Weights of a small mixture-of-experts language model, trained from scratch on English Wikipedia: 526M tokens.
Below are experts of layer 3 (counted from 0) of a mixture-of-experts language model. Rows are named router (the router's row for the expert), gate (a neuron's input weights, with its number), up (a neuron's input weights, with its number), down (a neuron's output weights, with its number) and show model dimensions 0-127. Each number is 128 + 24 x the weight over its row's rms, rounded and kept within 0 to 255. Numbers have three digits each.
After each expert's rows: "raises" lists some tokens whose logits its average output raises strongly, later layers aside. This comes from a sample of Wikipedia text that the model never trained on.

# expert 2
router:108126125146128075112141104098154132100101110082097141120144118140102118141149097139143095122161147092166154081112135134149143159147111124083149124128148117118131123142127146173121110140073117133128103122101137177172088132116142139132157145121112165151103132112126160124137170101142111125129147135095129133101098142109142103094100094081141120096119115103101171135159201098113146150117
gate7:141107124137124095153144110096087167087192131135058133138120122101129148134135146153163122109194101148127145128140112107120119120153160131124145146118116122142123132122148106088139070105126164131088116112111124086155132136140119128167105097149123145150094122105108095134159152077149103099159112130174122108138122148126149123144126093111182127117111144156168142131146132093136140146101
up7:186123139140137109095180121138147128156157183118116087112123072134124182127110104127116073075152109125128118101131127116177128112129171130117114166130125123168171126147151119104131096128167173142121162107121121140126116108114143172129148115149150169113117109137139161108117132130118128139104120147145103114128068158111154137131089094125130145111135095106128132106114114107099141160155
down7:104089116135129169130102119150141134128113139105161146146118121147117142166180112105167112160112126102104097162152101156153134127136093095166121109138127120135131143142144098116110079124151133127135130126112119136113154137119135137100142150157149110134127145115147130142075142145131156124062120154071138109122124163112102124147099114108117181180061149086089135093135135137162100140162
raises: ".", "-", ",", " in", " and", " ("

# expert 1
router:130139079150140143117087144139085108113117134141104123136132106154141125147093141083158109146161131117131138192117099127140169125145132127141119129067149102113116122155160132110138086149162142140102137133163150132125125113095136144137133160129137117128162112124134163145110103120149110153163123151145164131134142103133164102142174105126122162146140068102167056105138111166173126119096
gate11:112166082098105131110124127129122102148094115112128120127132169147112151133079127071159077113139133127123164134113142142155130128107151157114109108085154144112148140144178127137119081180164124125093127122136156139140106177142157142137114154114110167148134145151143121153102108102110088142159152173132143128158175103119112146162100088127161154100159120124153098148132140123114156110115
up11:087099093167111123094147116122175106157125128162126127081123124152141128123081109095168107140116157147087133141115113156127135158118130127104095149138163114128167094140126152080156096151086123082140161144111155116108108138151139118104146095133115104159120128121138147092127153096143087120088124137090119089146151152152118157140135173128178177139115082140125107128134131123109127118132
down11:117140153146117159136105125125151105140119098143124128119108107162153134099144120145129132168155109115078135125167159146131159154154129112094133153115129117122128082152108113118120116095097135138112105157133127113054130114151174093143079131078106087176139170130127103130113175131099101135108121132134124085091140121125118156100131137148160169129134111138134145129123146182082103151171
raises: "ed", "e", "-", "ing", "al", "o"

# expert 0
router:109098157171112126130143171112111122171122138145134147140142105130132130117145118147131148097091124143119113166121111117088113152145111157093160146181086142149107165149115147111110087128137118127079107154173083087153146103138150141091139117132142125128144152105115135073152121121117124132151088182151102112143115117099079103164122122118152108106113149095104140112067126152112134119116
gate0:131117110138124178115111169150122141140087138103121128113155143146155136155086101126173124115133153123129101122150116153126093112117122145126093125096076134134091118153150136093137082172129103156130076086150122099092086148114114146124154117117132118136127110163162096146195155156110121154160127154105079129155102134135123136135141137143161103149162109138152090096092114124149108113125
up0:137126124150114104108129120089174129135098181123137158129140072124105162136099139109172117149125165116125094108116101126071152104119107145145110111122152108143079137118118130130150159150067072122091109138175159116167108118127143133101158130121130125169135107135124139109128165169164121111126106193156099130123097127117107141126121151123144145129105148118093132156098099150141110124108
down0:134107139119151109152104147080139098151132188108114132113103131124119129150122143100133180122112079147118118106098106161148115102112117118139079151112120116124055164163103157142158150146109136174089116113120141120148150112129125152108132114134084125135089111129112147119133110145139147115114150086117143145121124091104132137135122206147115059157122174127130131106131148128132117161137
raises: " of", "'", "e", " and", ",", "."

# expert 10
router:167123140128121152087125131130161089143139124118104129100164167140118140121113139152086107167096120135120154115154097150178146109132121116189144111176157131125176133144134123151121130096105132132138136093092126126107176141114129072132092073125086108134156146165122120100160134144152130117116123120100148132166145178146151105145114066130133089118137121111117144148114101112158114118119
gate18:144153156148138179118137117147071113147147125128089079135122163065146141092115110107139153133110125105116171122121083106122173128100132136147175125163134096142135143117108112116100086162124133135125083122124149089168139152095139090147133114137158140100128123143089119114125129130132152115144114118095145146116092153184132127119106119131086119151124153122129165124158122110140097075155
up18:092090097116092123149150159081124118111134129093131107120114113154153121089123148149129123154166110134125100176078154154118132167139162125116147118111095123128158121144104132151174140135153146114118128159093093145115161161124086134166153156137106141064119109121099123143119171123106068116107124138156130120124128098102115151120123137093131139142117124104114133167096141131100133102065
down18:079105134154165134113162110132165151118141159140135093170158105101121147141142072101144137123109148113112114168169124127125121127093131125089114118136109136108104089160148119112121133142081105130152147126141133100102126170109145099089132175060111102182156140125130128099133137121112127149141134163133133159118149184135133153112099085136128108103116153143136125092128111102115123172156
raises: " a", " in", " the"

# expert 3
router:126145096104146125120166119108118116089146141109098086122141140163133136105185122099121108073119122091116131132106113095142096154132175136136118110085121134116139118109143123115147167145074121141138094122122151161088112138170179138155164112145111139133082167137115137142117085114121117126125134100172108122111145137172126136154141134164138077130146141126175157168107135137097157158119
gate7:145111120131098104115150155135164192081095150119172165110120139136098130100114146149132121150139132144090103190110095122110120122153117113168115133177135172130106149166165140138148158125121092152121156124136135080126159144148115136131149172126111148107135112145158114101124153132118125145132111132142119096129138124135132120091100158185100098157073092143108122115132143153105095131103
up7:125133098121102168168177109120115102102140156122142118139112159148156083135114157134144149092122156114111113113107139099098131124119098125099165136135153130113121148100106117090105155116154116119142154168161132111142141099148123130139089100133117085138102117173124102096097137117178134105142090087124164131108133131107095149119112110109167155122127200117164141141176116103092155132155
down7:148107109096108138133142125103130101169127150132132135105126160106156113145104085159113150124133123135132103102097157132128158152132150155149142133175131134120191127135080143126143125140157132109128165167120120106114132144108104074194132118161131104190096119109181126114120133136165131086138132126152155125118128119066134153126106120121135127081146147093133105131131084116107165162150
raises: " in", ".", "-", " (", ",", "s"

# expert 6
router:187173157092134152173162141152157125135120098137131132149102114092089098140134143149130133130155158170125096146114115140124117080114120163103127121088147120171093110149160095137082151113115143136189149127142141112094142138120109161138145138144135120143137137112108130115149152092157122094132148139128170119151084143108108114125123154118100091153132144176132089178117139115141148100140
gate7:113141125128165106155106168144143125125072136143126145121134149182105176137126100192172117157095127153176132157158087135147098102101157152119115135101153141174121127173133124122123095099115124112192134121074145126137150149092168152133150133146162132136142134123082107146170111100122127132136128149132129122081126102147163129136115144093106127113138107147144135154130114136128129104124
up7:182098164140146148132121088144137114145067119147135120145156135089104180117122130141125140159145101118176171110144143111129124139099088130099132137117126131142097110185104129180121141116101096173130089112116160104128133132132114149123176117146133142109133146149138108150114115181114113131125127120137117130143123124114097099162078142167099131152104129085114129080117114174145095126142
down7:115142133104096115108117082123147112138080147128112145142121142100107148126157150138067116180127134155108094121114124143138145091135121116139082162132162118114142123125119085167109164127113136097131116201109132116147137146159095147104190146117150099161119097144105160155116128123151127103111099136069127133139149124131107133183126107122147129088120143133089140160121130108116085126107
raises: ".", ",", " to", " and", " in", "'"

# expert 11
router:126145088114110105176139115170143124159159137165129086162097126135127110129128096121148112162146126149136118085134162121138096104112118120118135145105135151135162133127100133121130146102197149123104170154150119110162109112154165111117152132119171122107148126123106101156108092154119097117136190137147132105104138139152149156090092128118148161103083072114118131110129101135111096135083
gate0:127116097116156152127158147066128121117152117126132189083106125133100131144132123129098126133114120158146146107122093148153152115103115149153142164094148138112115135101088136105105122100108152149096157131112157139126140121094129144126157172116152131110179138123057157140157112130113124126131178141122100115133125164084118174089139111127102181117169120136154128108131127095140113102081
up0:115096151121135146159104108116119131173142131142125089108155063094101110123099131133143109083142132146099122100142127127119127144159128116132093098165129106111118136146188121120171119143118132135152111122183119140136088090103146173133076112108126090141084158112177108125078140118118158124099081116112116162139125107144099133165149124152114100149139140137117134114088124140125158164134
down0:153110123103168147134131152106156139098084134142123079093128122151125160108177108126131150175112148132155129149109157141135136100142144107171129141132145125117160146090126096120148127130186105115139122083113141172145138128163116081141115075176128157140140126139070108138126136082103077112114113151123111130137107144103180120130135124089103085121102142126128120145133124088107146115131
raises: "t", "nd", "r", "d", "sh", "ti"

# expert 9
router:103142134100117083113102123152126114126136142124160145105123131128100155100151103130127186139119132100117121101152159110095135118100110143112112122138164122140111103087115131076178154118087154136150113139178091113125116117151119115118115150096130093102134154113116124161103157124116152087155093085126096152162142083099152174140159154111070111141159169107139097108144121133107125144135
gate0:149117117124094159110075088143159152095105115139145105146172136110138135141123102098145167119169133120150137079134074138122161103131099115135139135113143132134140150158104169153129138165123139148107146099079153152119099170148125145132131121133140119134160180147130142162159100109104134143117128108170100098142163131101152150092099130082151152132101152105117110084110116168133104126100
up0:125116136154117133148159134107101131131122216124150121178154084113127132112126118079098115139112101144108129145093115131112139141133186113113115133107098127098135163109153135107123090162119144078116114121149100124127128119136123139167127091150106148134136155118165136116153097115117133127129143173183166104168116102162111131189120152142132167116097136122103105172115128109109103144116
down0:109125093132142143124159105123120119112114141130136119120129115135075117127110120127096129115141059092111152146126149109108135159119154132109126106179107155113160156097129114131120121103122159122146088127113145111144093124111099124135090187116105133184127104105149099121169141145143080143141153126154092141083097161137128119132068133118141150166153108134188150110146122161173139102128
raises: "s", "y", "-", "ing", "e", ","

# expert 8
router:158128138150105149139084084167138164133090135100162123150100121137136124111108112107145100131122103143118133152101120142113098124121112097164130131138118106112073146158118136117115085123127124143124157126110156133101159142128104089076102165128133093099094105091147087146090134139120121117121093078143133163116151164125104137105119128101104160158102160138145162096150165151141127155188
gate11:136109146076121166127165097096128134134122157084130154096133112134144149109174133125153141142114108154169138113155103105104156123113147115145098164132136085106090134197101138124123101115172126149114111095126137126113152132141161062080111180151126107154102115110148141138123124127085123133167151117120144132160155124113108134138127135116111114157120134137160101149174162148104131146091
up11:090121147084165119124109100143165133128098189152144164161125091155122111133092110139138154169152160099099132141119102152115125119127160145075103135138129175158137141121108130136160130155111132091107119160145129119133087102128177124135147127112115107124134117128137115148129093121159147079143116141167095067121139084160111148136151160152108131138125176113116114155130098105128118132169
down11:110133126129105118137143105099099124117109119119108152112142166092064126095129135154155147146131133100129099105103134117124174134138069106168134172119127134091125127111154138125081116099116090104133145119102112152132118109115067114156124113148138123163132115067114134094176112123122164162158087146095141117127109116107150121137062115146127090115136105101107095126124114128121144092097
raises: "-", ",", " to", ".", " and", " in"